config.yaml
hidden_size: 256
init_std_router: 0.0123
vocab_size: 8192
norm: "layernorm"
tie_word_embeddings: false
optimizer: "muon_variant"
beta1: 0.95
train_tokens: 822800000
Below are experts of layer 5 (counted from 0) of a mixture-of-experts language model. Rows are named router (the router's row for the expert), gate (a neuron's input weights, with its number), up (a neuron's input weights, with its number), down (a neuron's output weights, with its number) and show model dimensions 0-255. Each number is 128 + 32 x the weight over its row's rms, rounded and kept within 0 to 255. Numbers have three digits each.
After each expert's rows: a language model's description of what the expert responds to. This comes from a sample of Wikipedia text that the model never trained on.

# expert 0
router:182104117199129143132142180102081101082097164139184046121152130107129164170150125094148117139098081115081145183121135130110145129157114106159128152131187072088089176124120104129167196130137143143128145139160126074121157117161190189092138144224148157043160133169135104091116108190114079129146121174064123136131176162142137122081156162103122096136129111147063139114119138118126111142109088131133181094047105199102093158128131138109127116177173127142142149155130117125126111138122093181130146081096135151104118091094123097123095114133188118105090104159114095157136154058084140194129109162079132093146148207132127101145069121088085167144121100077125120147186141089117161115099139110118119203093096121056153158106169180080120126131119163106117170104155109140149133093159131
gate0:089115119118100119135060131168136120142136149132152115135196107039137125140186126091123120122144164120145199093124074130047136095141179052099105128159114068165140176188128099129150116089085135060128137141119126126100173152153138128112112111180118146106111146094068134151138108098112076098128112107138094116090111142134210123135109145140126060091119104092146074153151125121170142199168118062058165114123129097170089087133159112073117144133138150181176178109088141118128170119164160113137137104117144104102112105091221194118161121055141083168149123143072124135106132109185146166187104114099186180150121164151115149076136129086147164128133147105159151187100207145086095132086141147094143159119113125128182126106145113131139120155137180148099156145130171128137157105166149
up0:146073135051086091131122140128085142099115182087141115146107150182123110099083108110165115159129121109110119144100104146145117119165130171180117164154168135098194117101099142149113143149144155080105146172113107157149097141116147162157119134206208159180163104106169107128090106151164090140114134118094130125189172114137138194134104152069112133123111142061177147114125110127073133131130100081125136129099159184125224113081052130126171149158138131125180099162141144173193125088139133120116137138152070137159070113102114112192166123117141102152152127067128138151177156101075058139131147097148149191099106167177145112104104137168147112099149146155114171194123066152102087126150117119144138134180122136116140150126132090154172069033221125089111134127084085139112109151107117
down0:100149096162153148164072159147067126113124170089109135097096116086123118102123089113151132098109126131082204120075093169051117151129149115183168150125111234130109106156172072075151070126124088147084165104128140074162143094187120103128138130148128215140126089084092150113141095148199143106133176107153175099118074213131088152077140116157132128138089116083112153129133134107115158181157127143085136112117121102117126158082124108084084104119184154174151148111117146055186127143075176134134045100103126149126104077149145177144109135098092126105131148082131152140146114078161122091185142124106128168128135147102164128159126145149151092147123103108185190098082166140126172108125107147089134138113076136134128158186148125105125182169054151125150165187141150145121129119131167
Determiners before nouns. Articles and possessives, such as the, his, its, 's, opening a noun phrase after prepositions like of, in, at.

# expert 2
router:177093126155167177129156144151088091095129176117152103097165070106099126116198157103138131119131139153123094164167129120120159145193113073206124120150118111098165156136104124192136128150144136179081075117142100094140174151121101186131104141100155156158213155102144084117134144128104112163185136201141122185075114150184163142111143123098072055148203098119115148161113143109090147152102085135137146116097092140127068155141077109085132111150135139151091186147125115135146098171148068134104129092065053094095187116126137103125115160115159186102117143162139171131123163123154128159168101172084117052114153091153150128142120130126079111137091129135172119067157151139153136067111118111098149139102080053086145074119168123131089193177138184076099152122123120106144126122108104
gate0:186120096094098146143150101182060104118142201125031202113083109158169119112165141136130087135131084130176101130111123101161091117102151164145124077161126156088085100128143167176122135157047167120181057180083090148189113140107124158140107050127165118156133044165078111131077123097143172153175152091165102093131093153093129114137118106170112134143124134182147153167110147135158136188109059091139080102167131168130112145065093142147132115120102150165139128160129132160103097131130119149111105165120114101115135140120118169186091165091121150073111092125099143175160174132075107188091151126126134128138151129128101146126144149184092105102141122160130099174111104130157153145126084113069109094206113077103157130095190089189125140127135154107129129107067107146175138156146103
up0:151114172178153069131072154115097150193126153086106076152151109105116059082155152115093184103128135156098110133123151141093127147134120082150154144068153057150120144059153120091139177115108183124099154140175105107147141136138091076096182152104178146103165148097150106109154139151166112098101104179142139170132161120131176109183041142129112114092099089123122162090147133134134169079197105137166193091147089101077110146132057163123098102165127102158094084169096171160095146114157117143162215170111132144114104110131105116112166121095088155144121177107135104137099128163166041087190137136119085133085145068097141145073120119121106165059118163173184122133136122162106101097063170118112155098110103087141131130135094142109136129156190162114113096157089163151117122147129098
down0:175174106157122138088137134129142178137129166140137155164063127134076072191132079070106091187163122151041145194158100139170091117109174099091147180158175118115160162170096121110107063091129122109166163129148099122152124085130158130143129085142158143137102066130141140147102178118137135143063139164136101101111168175125080152090141057135160123182120167083137090083110140193128062196097151102140113137124121130103122172110172150161095151110151147126146166182136165192155141129089071125126132079146133113157117135112133121156103085102081115090109107124073141172175149161051076164087161091148101158140102107145065179142120163126134158132149118094073102071140101085138135152103115145154179138142089139063174164144115144124158109071112137094129142114170165111134133112176150
Prepositions after verbs. Prepositions and verbs of going or representing in narrative prose, such as in, of, with, from, against, or represented, reached.

# expert 34
router:183073105148129153155133120111132104082109134128123120053112123097116148160082132127117015124113146134107117145115121151137130143136122140155187133104148119129128166075094120105142192121102059147138058087117066139047162108172139140072103146218150114170141168116150109116172067140156098130101157138108112142185153142133074147119170161093092105156121183195114188134068183118129152151127114115168194160104150183065111147170110180094197100119137122163121115119151112163171115108153142153115132134136069078094157122143172102181076170131140143079112172132162114190081159140143118185128122146085082105127170189127125118134140186121128143148131138098135124108124116125133192078127130115120177147115120080070138131154148137115075106142104178090136142129142093097151118076156090
gate3:167123154151117070081126137145123137134146180093139153103130087105134102076092126095181140127155130156170145145126131146130119106146127105120074037162195071076090174121107127127104199092197134109116097174148158159108077141140095127123125177086129164116101162145157113043124121118136118166068177094093098119096110102145115133090121146132059124135118136080087116110116133136112073161123090143124101137176147124133169105195105169095081169083103141143144083152198095095162124094074122124149180150155127160106111188069165162134149155112116070107069179177170093143120124103101125126170136174111136136121121145129163140114122103091073112083140202114186096167122042123104164148116157175101148119119177147136035115103116134087108106165154123172156125164095125162117161094129120
up3:145144072146112089083102146135122119124126122086112114133112093120205093083156143148190163122109174123185163163123144084130124127142184124124174122097178088074107126144120104091133209108157077075148105102156126177164048122174085125136215185028185161160083112109154158091172071098216158164093102141117097098101103166186094140136109126150107140136122108143139119117124108134140134119124117114140133124127128142129156097131107159112087153149099122147106090177203136117127137085112148122113169184120152109113103125082140134160134164176135160133055115084132125118069173113169088114129111121107180135162123179132151103106145155148101123107073118098123116199083096117112182152116114107111152075150145145115124117116116185049106110176067074137123124159114149152179164113075131
down3:161085097130066090115165133092135101134176160163111115142114126142122156162120117133140123093100074163153142144092151087157150124135189143167094127097105108145129082166098213143095129126136146106094107186079125155091148135150102058181108118134105117185113130081170145119131076039133161162156144204099102085119116104117129132108087108120086104122139099094106139191061152134054163118127200126070151096148181065100067107095106115159065116177131141105146139145167148117117095233151126109148122151131083062176070107125116166118139153148163138123112183127188141181140164141194130085089123090184106193116133087140119124152150118124140171109117145194095159141109141171120122141179142145125147094080133114134115094171098098090141162152131092088126103144136125139112112170141127
Common nouns after articles. Everyday nouns and word pieces right after the, a or an, such as song, story, mother, book, one, village.

# expert 48
router:150092127128153129159155133098107096127145144131136080144212041130093154129175132132154141099111135141133085180131149160057118150161185082180128173158135114102101132115096129168143136081112102141112146148158061094135174111153121173111154174106157167145162124103122133113149125090124125136152149158140090139161151122176173167102100109112101076118212152122163150137081167094084184140110121074162178145086137114110092145152082205125135078123134151184160106152102145130137132153133092134085075108076076163078157116108177114127137124092155160140046137181156184139068165133136107122101139214127103096082144123130127110136107148144114228146081109094143122092117186145108153118106133121098140135134068100052158125097135113108042134184126177099116142097170128123126114114077126
gate0:106137117151140137155170150126190160147110101094100050190181109130160123103103132118059118073113128117127159105137138098137141130153118145159182131129212133101108108133094087101122147093134092080153171111137127137140079120163123121124119139133164136088146117185104121156152078111104131088064108137101130116104177138101128137090089144141152155087139092111140129150121187158135110193132178097152162120155078137126101120123065097130127134141138177110187151087173136061144112058053070146120174113119143104103076145161127209161097110067160137131192139131150125102113122079226122126092145094194123058104089144084113159101100206164133138130061155165147142138066150085168180100135115136178119086149121121142099125135140108115099147117093137172124166131174140131082153161196141
up0:098160058128140162165155108109148132116208126170113118120144126099182172157086128075070093124137187133111146153094123140100103118164083111152114087129174177170133128092075180143096162146126115118134130048089126111042151135134118175074099135074130160144111091095084152163121091114147125124132170172108188133104106097145090150112083143127100084080145102136088142160094154116130127149126192179146099103178120129125113174147125177098131145152126130136100143084159166069133152063129052127124199145196107126083147114141108146057101108095161179104173107146151118145158115084175198116169139106095117090113123153096122205105100117165165100111078200147126175115077107091146150081130133130137125103172124105149132100136098143117128161086109173104130123140156180129111124119201082
down0:174146140152120142124129170168142129114136107129148055135158136123177139108105157151147185101197131136130084085133177179110088072126170162147118147164103141147096136166112073134138153115131192149114083133190173138142141098111118094111136136171112148104172153126115105149162121093074045167197151149126112173114139130126159138120163107172151056162156070092104125094149074178139116123156123083160122112152131128131126088191122204159100157103101174140084167116134145155040123084137155126070141118126140149172213073130113133129117121123037128122127109164114223104174100104114108108107122160145094110092099089125126110142124134094164123090154111143078106117165154074125128136106135155151103127133135129084126154019113144165095149117113134107029146173127093104101128148105157
Verbs after pronoun subjects. To, auxiliaries and modals after pronouns or that, such as would, has, could, to make, We'll, opposed.

# expert 36
router:176125115165115157143171176109091098077082141145181051121135111099117144179143164118198071107087096137117091167133162147120151136132122118176160144134185091116126162130123123114181162133157081164131124108165107137160202093180148177116134139144184152152156112108122120083131117160083095135133117172106147146143165154149094119082152146084155111130139105170096138114093141124138136137104095126155172089044100220100089114120113136106170091145140146200127154136099080124148113115147075138072144109128144119087143132121153137111054161102178131132091098165116147144130140090104139199176100186063113111133156201126154100149079139088110181148102101110124094114168128057122160076063126083131121172122073101098159120124219190067059117143130158137103134123129126114144138121123116
gate0:108076070135130128185097130091121062126143123163116152074164127134152127172097176201130149090143079122119152171094137178142139177083138176138162131099161085105134156064120111102136111093160174116119098055157118161122192083171100167089096121107126130095123072125139141128161146117148121143150123165121131135107109146168117092162146130185173203143088098125111094119137118097113154161157104090166100133113222125135152128148093089116140140182144118157156138149158114058104132195144121115190119110123081100116165108128125173125151137088101116134128116138100145149167097112205144153066117147118109164104134100122123116101132165158067167160154156131104087117150147065141113112055178067178072136133020106094120094158178142092105052105121151131150095129084091144152094156151140
up0:193178124085144132121138127160111217100106137086130112172150120145101107133152109012115112171125162142138147106143149090102181116140097053087115138125124146167094114131102124148085182144107141125152157188084125106088109158111113119160163172116143128116164144150102121157137090152093108111161117120112114121094126088111122173083127116107108129162128131171095117121097139139176152101116136135101163124178073119159039150125115165134181163087130117133111094166105163128091091067113106161065129172124204161097107140093108111186154129119178132133132118162143093091074225120035095072114129127100156129154091113152148104130116125107143130109139083126157176141099165137119137176177087129063147112121189201130179158074120162151111198140133107128139184101076169159099100154111108
down0:193147081100115135076124032160099177134068109075136127172124090161095152122158092104105110095048138175137091180198141152062167140124134130144124078139110074162167082148133165125108090103099149142195200229135126135191129150114141176153128111147099126153083119139136101182127116119060117131124103121114147146083170080109159178160125155113122133123144198160048069164156120130124123099104152119119119153095122098079093115143120187070131172085128132126138152166152166177167130110186166162135150154120126151148083111094126128119130115160119171141146089073109185160092126117100100144110160074135149125113103118141142142133085092174120139111126129123197118067112116112143083114121107177079106175163111106165145109093149131094128147143143149091124185123148116135077086148131094
Words inside noun phrases. The, his, other, late, southern after prepositions or another article, as in on the other side, the early.

# expert 1
router:156109120167142150147147155103121110086115190144169133108169049098135123162158193124180087119127110137119114154109162135060102146125134116175141141136127072115178149099102127193178110120133124144081089160148076093115168117126123178101150122111153169102162133082109130127113139117093114115159157126119070154118147148155172122111114141090078063149171121194118172152096137105079172141129120135146186101126154120128067122128040155132148078146137137168089145114107138118158096184170053150126123088095101153067195112097145114111110180125152186124106149164157198134101137121141112185161112216134080088097138102123184111104141136174109134156087119120159139044167188104107178101072134097067163117134105051132158115112133133131072157175112152070112144121117112115128100152096127
gate0:083113113125159020151062138090151142152094147130126133132077165090113064086106114128072132116143103045135120165104127120108105110154127098072113109135127142135169095093154102173112123116154158133126120114129157140133145077162155108100156090202166151169103138147138170144114165069122134099232118023133093127106156105085101153164179189153107131091099151098088137131112145136133170073100150116125118139093098125149146201135155092118106087156130127096177109140182194121163152165114138185132140071082166154118104126158160100179095110167112075083102132099063117129118111121161172175131067157137115176075158134144099124131129133154157136109150119140047168120112163124180154098117098146072202108134151143106087112165129140147151117153119160143144120132161075128135128177157104
up0:126127155137149114176122179147192131154179124143165137136136138096106140153117149165117156189205047122136123113174086232132073098159122149117166126126150141130095121139119070152103124116121132099093181106125104143106064076116130113096110144139081122079167124131141157144142165160105083166199127157169177134125095134110098108117119067126115171107110123128093148163096078068134220141165095120106117124154104172186103104121167193125110059057122115152116150101094173106146089145148096094168126145102102144139133105132128105159175132110159080121131096169077125066109078125109151104080134117106179172090171161088144083175107133152123132113189076137183138108199136170120109133063166096099140119110072165152145123106099137180146112152197157107140132106131137159108110119119079
down0:144115124138217097155127141118112113164079113125136114128139142128115168173113099076115127054057091131083086165119124137163171135094123134129160149142134154137172177149213109106150099168145166105072116111118109127085060144104131128114181108189136134127113189180150132117139142124136136096122093115104125153122128077125141139129129088114202136138101104127147125132152121139119145151099132085157148138121076150185057144150195125124094077115127137074139121095167133111140181008149100141117136155170153200176087140103103158112141119199126094117115117149098097123129116070123154123092136111151181142120132146094135145137131144150105095190214160203116133146122143109101143122119096126105086109054090108107135097128102128122065198135223092106074099105105120110098128177186096
Prepositions after verbs. Prepositions and conjunctions following a verb or clause in running prose, such as worked as, advises on, after, over.